Below are experts of layer 11 (counted from 0) of a mixture-of-experts language model. Rows are named router (the router's row for the expert), gate (a neuron's input weights, with its number), up (a neuron's input weights, with its number) and show model dimensions 0-63. Each number is 128 + 24 x the weight over its row's rms, rounded and kept within 0 to 255. Numbers have three digits each.
Before each expert's rows: a language model's description of what the expert responds to; "mostly gets" lists some tokens that are sent to it at least half of the time. This comes from a sample of Wikipedia text that the model never trained on.

# expert 8
It responds to: Mid-name syllables, Asian names
mostly gets: "ko", "ku", "aya", "kar", "iya", "ika"
router:165078113130127112117150138094147110119073158106122127160079159120165168159142127160155157131149138120183135112130176163106135102093137171119087132156148102140131151181122128127118131112122123
gate1:148104168118146129121110123158152113122136154157095145110128110101086127121112135143109143132130138141137166136149125121188162153141094157099157115137109129146152155172112141099157093129115075
up1:140117169121155123104132125117162094116113121134078154163148105147115143123154098109102150160124171138132149124136153130136143121118123129117100119144130115175163153158108133108136143158146104
gate2:134141109109152120113119106109142085123161148147139134152140152153154155126122106136116164093132157142122138067160115109158101132175112161136088126121118086103128097144114147142126140170082088
up2:119127146114173155129147130151132163095107087140139102136150130137081128120098138110170169184139131130112147129153125147132133147157149112104146164095119126128116096110139166109060085135113093
gate3:138149114108175154142091119090176132106109118122134109163118152119155159143127182145184157155154122131132132116139137150127108122135156154106136123132157133116132147104095129131120167135092128
up3:122128127159154136133138111152146091139124165139126112103127134109133105122136134120146131145122151109145154133099116131159105147143132162127135168179106126119101080190107092118102154073113080
gate4:134129121127141147108099115137143092115143123153135101140138153109136135128135168116132146122142145107115108125099126101127101130124144133133096181172141149127143109154080139149139142118120073
up4:163140137114138127089096138089134108126119149076121080152110133097135156099118160125145141162100144113151093130110137131150126132151143139096097121198134127143150110160105132123088134153149110
gate5:100147119142137134174109111107128095139096141156136149144105129138153127135145142124121111115123127122160134133119088135166119095151118137149160104135149154143158117099181128098136130147146066
up5:102161135164189186152112137145112132121117134137155151162125138162136119126104121150159172132097133157125107129132095122143088128135129123109133142151075164124132120142104133098116164127115148
gate6:143113136127139093173092104134149116145133104132097165118113110127104142140150165132144135136126133131104139130131106151152066098171130131153138115085117132156136177096092157095135131142148140
up6:125120140145188147091096163119136147132093123159153119145101107144137124119121141150157120173155133144130091161128100122153112152144142153124159097147137134157126128130113158112161091109158135
gate7:141101114135120154124089138120138124117097157125136116107117153141120107135077138134159142160127107137131121139114101116103168171128123130126084134108161165104142103124119140137168152093138116
up7:131143143129106135153121126121151155093106188105165139122129147143139108135091143147104126142088127126143136168122150101163140157115124120134110161113123154104175141115186150125144154075153156
gate8:121113134103122158142108153076158077155134160154097095142121134113146122129092138084154127154134130069145173136094104090125112139140132145139097135094194106135130112111127106134131110124143122
up8:117084106094112118153104139099158106117123129130083133160134153120112126151146090108149120140149161119163127127138122104112111127075164146118116148113203132138152149124137138143148133131148130
gate9:136140157158158170154169108139134068104110155139104116148126166124135131107085135116146156113106115095120183092107142138134132116142102112115095151130140116108115161121141159135159147127142091
up9:164125136135155170136171110109139092105126130096108110148113138125144127134165115121153160086096141072132140154136165133100133099166137161132090142099159116101121135113143156103117146158126087
gate10:104130082104123151103103134133185061132152098156137157108077088147130118149136140120120141147134147100156133182115120157147127154109175098130120149121146117126116106157114103086109147125078108
up10:093123126102129096091112133163161079116117107126150170126087127154140118166139140158136115127133176156166138160157165157124123143090175084124130150143151106152099130160152177104127137145113122
gate11:137105133126154138099153133108145114119091094146080105145131119089141143154127142148147168175191140128170097134138118154106141120088121151119095136132119106095108110134155121121150125131109123
up11:107121155167144098159104125125130144141096127119115144131125138137127130097156138119132093069138208132137119150116140112158119157141091100187096133135160166164148111159111123152148100140142131
gate12:114114112125140163119131113142137137075109125133147144126136145110120138163145177107167154137125126123144117064151153131100109139101087082214096145117134126160128123132092118163117131120103146
up12:133103121146142154115125122124108132138106103125128109126139184127087132161138161129062166148111114147102116097143136096097137150156081154193094128106133107137120112135124115120098098107090197
gate13:124112086139145120102105179145132120104097090115153068133126111078125121118125157164118073176113126123112129118144133143163175145128115189111116157138155137084117118129135117139123113134136128
up13:161134133078122136088112112104128137155153089119124111140143094124145141137120112132162085177158099127168129111148144133146184145139146149125139154150190123062116107160093134160110141115116114
gate14:125135093074149137111120105151173149137110091141127062134110106151149145156152126117153133129111128120087128112111138114079099093087136138179088140089153108106180133167116117160096100123122124
up14:091156134133104151196131126138118084105142130097159136142088101103112160140115125126121105129131119111134118129144098098146131115123161107113126136115171133169165119155161102156089111129088132
gate15:111106114147100148097098127159153116149147132118153128160151139135115150145130137114097116172126141113143153131147112136138139171123111109155126162122142146170153137111151136131146117155089098
up15:157109150138122135143126123154147147144134100113131119136116169127109136114103120134122101143127160122138141142191173128167173128120139166093112149131124143137124137168115120127145182189142141
gate16:062126122167130111133084153095119142132113134104120090102077067131179177100107111107145120134108083113187139140150161112130146106143088084137130105107154140122080130130160120155109097141109138
up16:108093110111123126134086152107132147125094110129140147130087091157183191116150116127152136177122100128158106107143131133107143139123115096146092095157090140135123118162141166174096110154106126
gate17:112125119124096152127124119152135146118128144111101139133136118125144123087126156130133146094152139124130141151140157123143157142110133113131118136111128116161151154098107136073122106154135165
up17:132118085098092127170081132106142135140096128141131153145115153119144136130149170118151166128172146136139143137156162110139133148117121102103095089113146118105126153094115108068143123173114148
gate18:098143113129127144117112145148127123114096146124155112130156115124115115110132110129155122187143119119139136115146119083154100183122142127076140185126122129131120094182147136100118110135104137
up18:096162156147109117098108168132126104146116167127151114146125113180130141136121083138140144136101139135128133079135135085142119165143179104066158136116111109149089133160161109103154145134124136
gate19:134131155134118135158113086127125125113177141138141119135169132095141089098129168130120138112113160107076133145134149131136147163139088122113122102162132154141117122113126084125131100124113145
up19:150107131128113134112107144122120110131124135091125094151150158121150109113146135126128157110160149150081102147159127171122139165104090109133133059167136129137153143140123091186126085124128145
gate20:129103143164152139121151134109112143113143145147087158135127132092120081112104175105087138157119136117171097137051152129115151147132118163168120144121115111080150147125114114144081136169131139
up20:146133124161111100122143127099110147116127185132094106130132152110099122117150125143101145144113173108113122092058123143084100157114136160122107145127136121115141163115124107158092121129114155
gate21:131109127132160128131162121126132125082120111141125145090177109125152112124114127131175155132135124108102130125149131145094149120124128116153125150109098136099160147124104115115124110126115103
up21:122131150172141169104141092164142160127125168116110120140131129156168124111114116147123172111103139136089094112158118133085120127132113156137139111091146123100152129122105073138102162140126091
gate22:139126141099113161149139103139176078113154087158110144121140138102126102117124117111106104116123118112125151143103131157114118150096162141128098175157113177174114082157125160099100070124121144
up22:119114117108127156115146108109124069148140117133097139116158133100172108153106135117127127138127123139164121121107173173128099109120104108132138157162136164177130119161143156100104120113106147
gate23:135137106133122120157175132134119109155116085151137075103105159118114127156136144146150082078118108153084134127147120127141132156139143144125122150100131127104122160104100117106176103129149097
up23:130173111107095140141112147115126154105122125142151122128109127125171104120140126109122170121168129092105142154134123098137130124094106123133136153143125103079153129116179129120094099160120119
gate24:103141146124141124127158098122147113084131169112078158158133153135138133102187116130153129153116127107148148172090172125140091125118132111111111139144142126134100120082135124142111105120142084
up24:124143178126122133124126098093134127126140177110120136139146151172153110088138108152153137160083101141155143134138129147091134116147151120106104109135156094114114161107136091122142111159114121
gate25:094129085141112110149112146129132115152136137121137118117101143141111136137126100084112165170130130122093133130128141121134154137114099130153094144173150125116157115141129147103105134121110124
up25:134145112137111108129107085125111173101112162157195102104153130115155115126087117110116127148112139101153149180101118113160184115117138113116097170136125128076105125141135135095100136135124110
gate26:127129085169116165157116119120127175108137115112125127128116139159127138129101125153167127147150097106151127137109135112113097162093135124152139158092119111085081125105089098138121139106181098
up26:127146101177107110154135139145126138115165138111105126140140152138101134133135093160149155135124092117111115131102149113128130136134131133136120102138123119122112145097134093133101149107204136
gate27:113117092151135146146159158111132109129121119130139116134158145100142154142106168159101135119111120144124105106133098096112122108149148111137157110131126103120089105130102072139153134125098125
up27:127140154084123148095100123130123156107106106151142099100165100107114152129131123130107121110160144136170107151122114141146165149123128145121128149152124112153104093196150163153107126159123118
gate28:146128157144151150093164109114109148117161113148154129131132110132120115130136074090138106165153131145157163106103102117159107118124112094156091151127113157108071100119125156112126120148173122
up28:149094133115157117098154103093130121101107113117148114146130149106103155147140109131160129156140160152155137095139122124136137114119129110095132114173122142133058100136100106118103116190150128
gate29:132137120106176104164150134134134126156137144159152131091132131098107119099134132150126104126086153133129112122126131136160183124137087150122148156163158101098153113139160125141165091125072153
up29:135127136115152092130146173115141137155117156126124110119111127084124118116145119125117112115115151144137071086116151143173159132069119150109149170162128108102140111127130139144155130109110131
gate30:132126105139074154146115119104130127116142080114105097138106140117108155109145127135150093115153140131138154139124101093134148108145148145125094142116149153121124118136091120129099066127141152
up30:135102148125097126119138121103135086108165097119131114120143172165091171149119115142142101093134152129142161124135123121116170132120148141132133115119134121132125112131121134094105100177126157
gate31:111136166107140164150113112136161136116167137140139102152132116144122103120113115103169129145093068102079112139087138127168107179125108086147136175183104130134103127133121128056108131135137142
up31:126117132109119096166102114114113096143164113115164125140122169178107143159125153150152157127127114132111136142124168165191142151114090087135132138154122123127128119173111138098116106120134138
gate32:140130116117129113149133101128129110118114138121080144117096144141105118164153155141110117134100087154155101137142140148101112151105110129144116108122174131162114085156070125122124123125142136
up32:150126079136116132124107104131122083134135116134096155112085117111082106115117088149102131166125131163112114161102158140174078174114103160136087158114140104114114102141122161124132119113127109
gate33:145142154142132117116133146146128104128116172134102111125126130143073132150109125124123120130134112146087118129102146126142092089119119130125108109111132091142125129073135109128146113169090133
up33:106178157110171165150152093122152057132143124151150138119122113139120127117108087119118167168144124129117114154147111131145113143148127140129155158118157101132120148156168157115095156111097119

# expert 31
It responds to: Personal name fragments
mostly gets: " Ger", " Francisco", " Blanc", " Gar", " Lu", "í"
router:142130104164105083130137132122139180123169121113115115119126143120155116142132090163129148115144097101139141160159174102156140118149144156131136135127103117146095147152126113082128136112150144
gate1:126106103130101117155081170132145145129145132139148140116115107128108085138119153132135126144122160144198129131122134135160151119161151101142118128135197103102159106131128144130147104166158116
up1:135092136124099139128119130146139131139138114159105144154111119141129098127156154146122097153137156128213144120100121135093177128123141116141094116109183124093162186133088148119140113162182156
gate2:110146127104132126124162125136155100162111125139119129140157126137116102125110150164193162133138131092164159089108150141164147146145136131133135154173146135170091137112120120106142106154147131
up2:118119144102109135120139143090119118156085118133152140151123094132120106130087126169150159136165174100174170096092133112133094136131117161130147141172159183134106170066171118103167127154140152
gate3:101141148173159155113109102148133148110121146138083093115134140119148130107122080168113157136129106150120114136142128104150109085102083097147139144141126107099137138158133091132134106125130141
up3:134114145154090119112125127128101132126122139147106110126145156183130110147149124177078183129120144158109120088138107151154114100119114099154132146170130118125123157141136104146166134095106154
gate4:138127147141085166135098117152137149130102072116119115120095137159124125143130097133176161157136122106190121075136133104090137114155106152163114107114128123116125152146126127069115080127130109
up4:118135136130113162124090098139140117108108091099137141141123164152119138121084098147113122143163118085125097121124133130126124147157104124147088088139114088168106140118150141130112121131108133
gate5:124083102147141127116107147131130105135155078142116131082118124152131125128129134129111159103142145096117156145142146146135179099164153138189129124157138139135139127111149117111118090120122115
up5:126106111126125088157089165162096111110104115127177159113107126092114107127111106095138147133110147142203093106154155128124177112101114147175166111085130126146145130116158134111090145131154111
gate6:129110105141153130159131059150147153156140128130115117093139104153095113130134131130126108124106127131085137104129126098133114118155067117139148112108148135197106138131154112095164196163090102
up6:132096117117139138125127084162143139155115146123159150104133089101126128127105140153128136110147134123107135103153147138114117134132082135120162098100159129185132188167144098108177152141085090
gate7:111112128111190158167102099123162116149113114161087084118159104093124106130168153072176121140152157116124123160140117142143123107147104165136065151165156140172139139128118119081155138100090121
up7:130132144115180159130160098124132131160110137133079073148137123190147170148138114103165102125120150100146151168148129135146109103187162155126094128175126125156141111079105160083113121098134144
gate8:114143146107120128120121122161142113090115112115087085118121107105107120126090135105153104076112127108124113110160124149128126108172120145114132141131104107173087121130113110077099140099134085
up8:149133167107136104121121177140142140110112125112093110113150128121150090130084095138124106088165130115118133116154121156121115119127114127114116132122111108145084113127130144076117153146133082
gate9:140145105128125126162139119142127153154117139116130093130121172086124109130161110155116150123151135092108135112148138080154158131150085128146139095144153118126090135139130155089093129129113125
up9:170157090142103124169126140107142165169089137120132116149118190083137115153150148125132126126137134117129126072131129098154149165114077122128163130135120095116102119132147171128107147132124119
gate10:155093076099143117100101133134137117138121101138133146126104093083085119106128175113191110161104147094144133115123153099100110183113123116164161151116158134133113115128160096075149103145179109
up10:137108090136150081100091111143141149132102145132157142090105127087119134137150149136193111120111121110191141150165151106131151124103118110106144114097159134133100106167149100090137122116141131
gate11:130113151081102143076147147125129155118143086087129132125099137113113091132115137167138112117130170134143096105125130133133123142119141106167088110134155114120149097170096143104129118173166179
up11:135144170116112141099121118098137136124142125110124139093117135108133100137153150175133136120130149118133091121122096137138182144103123077169082080154147127132161095171084173092113145157150165
gate12:145100182101121143172168097108156143165129116143110123108119123123141084081120160132148083150136092091107099142162149137149147148128172088144115121136158126118128159135159119132182127137130102
up12:133110139124124112144116124131154145147117147129155126147114067132114090110115160152149075133125161123105090127145132110139136139098126110200095106090127105137131119162104153116114150137104110
gate13:124140149115152139078106139163139108074137126145109138141116127141151091148115123081148143087133154091148150134147109122057079139132137139151155154141149100116137124129113114142100141129166112
up13:170122119130149109068116131161116138088142111106118133154147151106105105131125092148116138064136128105162138120157118118104091143164126148141164142141135121123131133158126104136151129120138123
gate14:094107119119086132124137162148152145135129154140159138157109117103137126127106120091121142137105115119117124151122133155127093163102135083145125147168130134124081128095114123095130134153121118
up14:110118110143104147101134155150168139180145160123134131170117121136137117114107124110074148125112171145092127166150132154120111135121137102117120150122108098163123101125160112115162070122102132
gate15:160129093107097137114107151102118106099170126159099120164141167115085120148163159162135084095135134115150164115096145143121143119130112101141126131148094133134123093132103153104136137118104082
up15:152087121102131116154114138087143122113110141144108101135129134090098117129174161172123114094152141103136146111136145138106151159118086115121112114088133148174122146150104137133157134138114121
gate16:121168126117134099129109130130152105141114121110122135137107131117111136115086108138144089122143121117124144165112126079112156088159119151126131135120137119117188111131148128114120121114162149
up16:080090138163105101143136113140127118105119146119134111121155136095141128141138137140158121132154080118110145155118108131141157138122154117143129102119129141152139141116097146123129149128161112
gate17:131129153110139127152092144173160150090115102123168134141108081109122122146139139091163138130139125121171150135103162099118151113112090149119132198108149159101076097107171096160141125166108122
up17:152111143125125125123121163153141168071160099138152139101079159098171149135124118113170138135143144127175144125128175113094097106138089146092137156068130164137112114076146088159132138139107152
gate18:088115133134108113124132122133114116135158185137110091150119124088088113144138099130137130131116114144115132089130104098168155134130109167132160099103155171135150151141126099144111130108154120
up18:123108122158134133118143101148124158148146132112115109127164139114164099100152115152078144128094106113151122137162113136149111167127129153112135103123130156121164175191133123144165161132139119
gate19:098138100113158139125127081108127117157128129121122115160196109126138110122145134110136140145130140102162192122125112119125173158112162143099140135122142183119132153114123107126149106109151136
up19:140147096124138131134141111121116122151093148104087125141136111123129137147164102182100160112156150121125140115096101114125161168127155142128154124141133147133102103144108116124150104135128139
gate20:136131135126153141121127091143153164091183159089083137091149139084086129121152132107152107154120127132178118120138144116135107170119122162129104125118139128159138134142135113110131074131158104
up20:160123158157133114108145105118137151146164154110104104084156140107137126116135107123118112152121078112155129135139105080137157142125159138088132078106137126138160133104110114098099094126180134
gate21:152105154131118107166077131138128096110105107117165108132131143123149103138115087152109114091100119084106172149135121122141138165115106117102112131131123186174135088148132119123128090102151132
up21:108107130100107113141170135083110070147178135151131162141129105142102140120154171090144174128121115148092099099136162103146130108148097117133161097116156100135128182114163152147107181115124134
gate22:111120132132117133122100096127148156113173124120145119118105134157124138121111162131137140138107123104130126103098118095173116161096101125144151121134160192086139139073113147139126117168118099
up22:112136116148115106079082107105145149133193090103115135105119133136118137137122139143122155136128123119141151108153127105170127137096124139149157105121126152091140099107139097110110145139150140
gate23:139146122131112126082108133114141107097147115156111091082125115135092110086118157088156136132129119107119166134122121072119131123133139160184103124111155137144142137107151128173097107110126123
up23:148111116160156110103148099116121142155116110115125117074094141151126101126127159067129119112129131126149149161112119132140122129117103130137096086156123104163144145111137137165128155122135114
gate24:112140085141149142114160146105133130105154101144127154165131107141124140094123105137095158173103125136134151156162125142138080135137113130132123153092132159150104083090125144088156141162079134
up24:126146129130144126123148134124154160110167151127129113140136115147123131118171108143111133128124124135153151132153150150133113128150137131099132101118162108117104124131135132108159154137126138
gate25:154112150092105142133109078122143123158143090158110091106151117126152114094164120125176145149124119151112145142133138101152114138112143164123114146129141133156127115112109130117121163136136111
up25:147101150109078106119113115132134164138114116123163093063118098103177130112146111159148101110144120128093096099141144110177165143074120190139128119100155166153159109114098128145164174136148126
gate26:117171135151158105110138104125124118092147149152083134141122104141153156129140085142125141168110121130138153135113128128147116138144126118086140171090143165160092135169103126079156092133126151
up26:116125164162149087128140095135150139084152127150097113140121144137137143167148093120153135161149121151146184122126124127170134124125146145109140174088117138105093116098111118092159102146124154
gate27:148126124144144166122134091110158149207126141120094149125149126179121119137175102134164131155135072111114141103136173138100109144164137103124067123154163119104149114117093126157163139066151113
up27:135106117164147155119164131107139140181120179110106122151133120135116141130178107163155149138092100129121126124133196134129114116169154159097113112166129101143129117140066148145130114075147121
gate28:138126103162118104138120098157118167117135163135167140090149153135169118118125106094091146134108117114129122125131104110138128156157139101122139152131126132123108188164134113128113153094118119
up28:127089148126145112151118149119135151133112161138168152138114170118110140127130130133126144131145131125106084141123121100117142162113109115121126162149110133130158101119123084144137156170097074
gate29:135115080144171134108163153150161125118156135132137123135121079127143176108127115139154125139099090105094156089140124128154151101161081122125130126144135124121123173088132085103122171127149182
up29:156104095127130124137150145119135137121148112144149103105099083138117170131153120133161117120076122172068102125134127112148126097157123122101128112154116131127081123135117117150114140139128157
gate30:135144077107113150128174138129118142120140103121112100116159105108133078153082124123127147120101130131120130128155148092101092132110135131147142129116094125125109088136151121137128118165163144
up30:112139140129128160160127089173118109121119114112124115156161145162166068109098124143145139122116132144180126134164122091168111141109164101176109145099147153126108098113194151169103095128126094
gate31:133101126146134109111120116142123121167137170107154145114143154156111127135108120110130104149123158092135099111143146150153117105172123099157112123134121157156130141118111136102151133126127097
up31:100137127161129138110117138110115168193156151118201112116101121150109143147128132115122077173097111110157096090148149102138176102145135132126098109111122147181138151134137065141146142145136099
gate32:145114106114128130118111116161144111150123090155108114104130119105122123158154141087207162133130113155106134138126114089148115129163141116142101135096161165104123140148121115062102116150114137
up32:160125101120112099123097120172136107140100150158123125105096138108139104146129108098187144139106152139098140157100157118137118096119122124148138167090102171104131132145138119061080152140160113
gate33:131132126111113128154143106121116073158160108158107121134119125148135130146143122094120129107167140151104141190113121142134116107136102136129118145161166111137123148135128084135128129143112117
up33:101136115164119126145109128125130123089176155100149116131117123150114134110125157126114181142125130124127128142115159096183110138131153133169129137140133114106099133113106099135085126115065089

# expert 17
It responds to: Name-ending syllables
mostly gets: "ton", " George", " William", " David", " Dan", " John"
router:137097109063152113170125150095137096102101122093130140165094130128111116147108130111107148149128159138156103124134155156155104086108142132124110143159136136111152055169148178121117143171156140
gate0:125138105113093102161132134121161077109109158132117134146134144138137107100153152073148184135129156138084139129163125133092133092121102064081118123110098147131093110160126137138091108142150162
up0:126155110136124126126158081148163109111123138147133077143140126092144106123150170093140158133118182122125103119134105114101127121112072111130091154158114138101107121104151132099183111106125090
gate1:138103124131140132132131149113141144095091103183127123092139156092112088106135116128156122132078162093131116115116171125129163132144151137176128122148120169119128126141082112129077120108109138
up1:125088095126136099094112175083130158099092099164111104123135150109134136110139110131174124105102153102123137126130140160148119146121172134201125136142114126092124106141075126130107115144125142
gate2:077156119100184142179131068150144095121104159143140118117160132145110176114105137100126130137113130122140167137126122092164124126111128138091114155157137114090102120163129144107129140161117110
up2:124169117120158133149115069151115107140121160106087104134117125120111162139119116086124137147126145142107133130121126087149145146105188150106147164173184115125116101171120128091141116132119081
gate3:106097096087114138129130109151149173103142119138127104180106144121115143132145111095144140143120076099153125153089161146146130136110124092127148133154137116107100111133138127114145099108131100
up3:075147156144140119173115113153128134153122177133134145159127133134079121112162151132102072147135149139142181114130151132105114099145112132098115081092090143102095133100127129071117149120130109
gate4:120146105129111108196133080145136144100170104152106104118128155060100106144118106128119103120149116108161134127118094099144103106148143153153159133136166155108123134148134104109142073121171146
up4:109140120122145109177122120133135139141130133116142099145099176074128118153083124096121130153132107123149111100138093102171081100142124133151117118138173125103123143153138103135131114154130182
gate5:162121144138112131142160117149163113132140139125089166102134117130127116150130144116178127105105132106132127112107116121119149167116103103134103157138125153114146141143167103082153101190145114
up5:168137158143109102139127164092120106140137144108110175103154116146123129128116158112188095153124138113142103107111141152147127150120142155148127135104105149148166145150190122079132125110139133
gate6:175144149126161149144169128129120144130109163143144091117169103100102152120128124146172116098107089140152120124147107124152120120103118140160110132141156182130116102125181091129118131136126155
up6:165114158131150175103162147125137101124093192122128084114102133130095149139117129140163126167117106142145153094105100120146104117083105106161112110132145204124078113125145118155115121148108142
gate7:130127136134121142106084105138159110106132153097141180140105088139088076135110134090130159172133120107114106144104119117127140140119130104130149135162137108141109105123141158105058144152116127
up7:138087132161138116114143103127144096096116189120147181139111112124139126140095136112133135152106139101118118104078129124160179115137149130149126163121150112133136091132160154145058170139124128
gate8:114096119099128100133114130142141134107091094084144124086079127094099102115126112116115132092098112109143098168117116116159155113122147165132127107159113201119145135158158107132114097170120147
up8:130147146126137138110138148109145115133142086095154151100122126126118117153084148097108151143065090132119097170114147111086142131149147184152117141123158119129158106112157105163141096159155153
gate9:145088125118134138119144111093118145137104181134117123182135142140073127145148093102139152161139100155127125116076184119116103115134153084129138116131111141118117147138120107123148145150081107
up9:086097102146196122152150118128155107134123167154127141119113125151139132160077111142124082170142043126114144150121105111109131126116117109117101098096135097099163163113104132123147112149133095
gate10:106124086123123182131136133111159138117141111146138097129108106093134085117100114163128129130149134068120116124133105114113124166097135143120168173135118109079121121110145102117158106105148093
up10:130109077112123175156143142080151114144120132139140115121107115115150123107091100153124137098147178088133136114123123159094127148122152156090115171120132104112123144097159151161142118113159166
gate11:143098138132122118093106119136121136137106150124109096138153112111136152130098090157131129105111130134181116124128149121108125142116159101111088147160151086123144098140153096091114108150121093
up11:156094125100109099058118129141128155117126179116103095127124134101152129149128069129131104084112189117162115066145149125097095104113125137093124146140136109144135091135159103128141109158116108
gate12:121131132117140101156130120098124100157114127137144173144082114125097101144099122142098136174145135130154135121145122111147177138121153133084195102124150130165067112127117108131164132166121107
up12:095098123145163141095122084112142113114093096146126133137066093122121084138119143123099154133155086122124107149115111134108142145106103171116170113151123160112086096132146121125150092114112109
gate13:150139100148099131101154181116152111147166117115090133136164148082121171114129146157120136122127116083157132092126085092103120130143114103159115097086127125144130120122133101129127080121155140
up13:119133131187119141109108093125127114130127126110156115133143092137111121081131125155131163150105099125120134124094105116099171126123127153107144163121183177108111104113142100114171109133091068
gate14:126106130097169176150077103161138094089148091148132146100112147121094114148138102105178095139123092148174135147180130096138138127130110130127129130138092170116083185151167154124100152136126147
up14:120135085086166131109101143115145045128163092160100153124130112140121195149132107079141127131159118149134128138130126101126099088134107104125158132123101143143123158165181151142097108129135115
gate15:143123122121120130118125166118103117135134109150106138103182141117118113119176108117110130137105180093144174091168070128121106149122087119128100141126151109120121118181095084167105137120115151
up15:124147122126128136159165157100139129138145104166118138116143135095142144120155095139077109132128170128146183094151060118145109137068114099098126137083158149087104123162146141138130135141111161
gate16:082113131108081102121106157127143112084141078129123112094167157162079120126112108120112113121146150130147154151137146133151151120097139137139095085163180149140136127156089123100133116125147126
up16:104103129102105078134107136123120094095143092141130106109160208116110135128109135150053115116183136177121122108153132147126172119095112131114107100139153161130133131153148108130186147133126115
gate17:097151115117129138158116105129166105105127119144160107111150157096128163139172163146161141144140141134130169131128160098176164131101102156115123170110169135150111094123142149105122165126112090
up17:106171118116126105165145102108140103145131135115136076122125148075151151130150139124150151116139152129105119114106139120159148110138183156091118134107185128105146111120116157115116140111126105
gate18:115138139095157117142090111099119078095086100134102146146144143136113150094125137146148169124098120110153130133072109137130129107106119135160127142142164143173145166154144134171167124160118125
up18:142105095120151098112109137107150125085092117125125104199117172091085125143153109138139200125114134139118132117127128113143103129074104136108117143167126112112105162156158134135136114147149124
gate19:103104140122112103111163149125156099141125111170131170188113147154095128087133094117119110157149135138138147093132145142119144140140144129101151125163139116112151158112108130119109071128137104
up19:092064141149129126116125134105131128136135105140143137146113140169117119059138085110148090136170129155133142095160177183169129107098147173118130123113129123129143144106147121126130105146136086
gate20:132126135127155129111113150133143135120099112128093148126157143130105138139125136117177137147163123126119112108129108147126129136135124148108137097115161136100122115132075145143150147141146152
up20:155115139134144099123158128155146167096102120115098100152148146145142113131138160145147120102161130128131062111116130159133155118119110109117149122127109129091090113130081179146150162143174158
gate21:133132128146131098098161123157120107104122126131097151138100113132120133112158139115152135154130150126123129125170103091116127102199102163130134143162120142113052162122097141109142167135158176
up21:128107101157138130122116150133129124142149143100114105111101132133133144108122122085145127135145121116115095158123134133144132120170107146090147112169145107088116124136100124134104134125134136
gate22:104128119130156114114162149144162122142094177154135143155099159114112106158123086124163142113119090128114110130106129151083167137133130095110165138107113136083086142108139126110150168135150117
up22:103115112135089147090148114171134068107128135131118129122131114108099072137111115116146128127113122124158119109137101135128114138123123153123135141161136106160151117124124136100117112155119155
gate23:123095123123163125143121115142164118136119143127116146081126096133167156135096119142145140170111139166106134146110078123133089165124145155158119169140130125160091125162114094115143150127119119
up23:135122137089160130136148120112143104102106091095115123133101110135145155160122139138120135165108157158129134125127134141129111126081127105142123118178146120126112136149159171131138127153135147
gate24:153092109128192134154078153131138093144150132143091137154162117120124141103088176118190156107106105086133161083116152118124134142135151134135095201159150144092165116149127102112111101127110118
up24:149101128111149135139119160110151086167117145143106129127143113157161134141095151102199134099163129112147142121133136124153118122090160099123086146162155151135192131159131136125116121135141124
gate25:127140111121144117151104111117126094102117141133160194119103142140107129143131145070116148158143137146103109114141126116123124156116130135145128124099108139161153143128094110140076103136121120
up25:176133114089146103117107138133142120115122121148148137131098145157144110150129160082128150150153133136112147127137155122102114105097159123145118120083118108141169107163117118156100134149082118
gate26:101154119097135162136095064097135125114082126109122104144117086142092118112109165112089142138134129133135138126135176126107144118146129141125131122102130124153137113147120120091150109143109128
up26:109144086129126132131118074079151133115104128129114111190131094121121090111142139087089134131140153130116157128153162114113142130155123134122155140087106084133096097137105139090140105137105150
gate27:100114111152184134153134110108164112137101133096089087140155102124111135113128121155148126158155134129132111124088166113189106151122139149112083104087159149090144099100151124097154117148137113
up27:105108156161186161174102106114115080138091110148094151112121133115127128112111168134118149176148092149159153080095163101153130101157103150106108144148150172127160134132138124095086087157147105
gate28:121135132119133119151120148115128130138122141117117146114137113112132108104158100111122142195077143144130096099096150119142143157097147140126121139188176125144166123137132110101153156136109122
up28:126160170136119120164146169144158125145125119115130109145134170115129159130164112116142161140131145131161102109092189129112142152110131130071148153171113152121144097133157128101141165095116135
gate29:149119117121136179127134156184135118128123150107122116175105120083116088152134138144123156153099120144163105104083137143103145135127149143121124137109115131115139114106154116121104097098122132
up29:148148118141149106086097126114128125142138127125067155127109137122132093083163108104168125135135101118104116195120155124118101146120127142129148124113063165143148145172155175083129108115133133
gate30:102109108145158156158111112144138139132110112183124130097118117129153080117063145133153109162114117091131095140125104136134130150172145122167120165128130120113137197141120153163142129135138119
up30:123117115113186155134100098140121122125094088115120127117114116117161091133059163113127129147134136114137084154139141159149124091169133132123149138138145086096130152149095116148166139132118112
gate31:117110147135093156125132153127167120107139113107101130107112168101120136126138140150166098116133116116146101127168164137159158095165089099132130117143123072135077077083090136079139135174098106
up31:151118127102128145151148117127144123136098103132118108123068161131122120118126112114219101139176108125122109101135130154131124113114103119122084102141097105132096102137156122079158137150130118
gate32:089092083147162128133143119129133154124133144145123095139138078102129155116072120145117158154133132113126124113141115117129167137118120165090102073167167121110165142125125110140125133099156091
up32:109085126167159116096149169094134119128118164120101112150103064130136131097108098151118139150149095126142126122113136159103153132147116111111104087134102166110134114122130126148141155131138119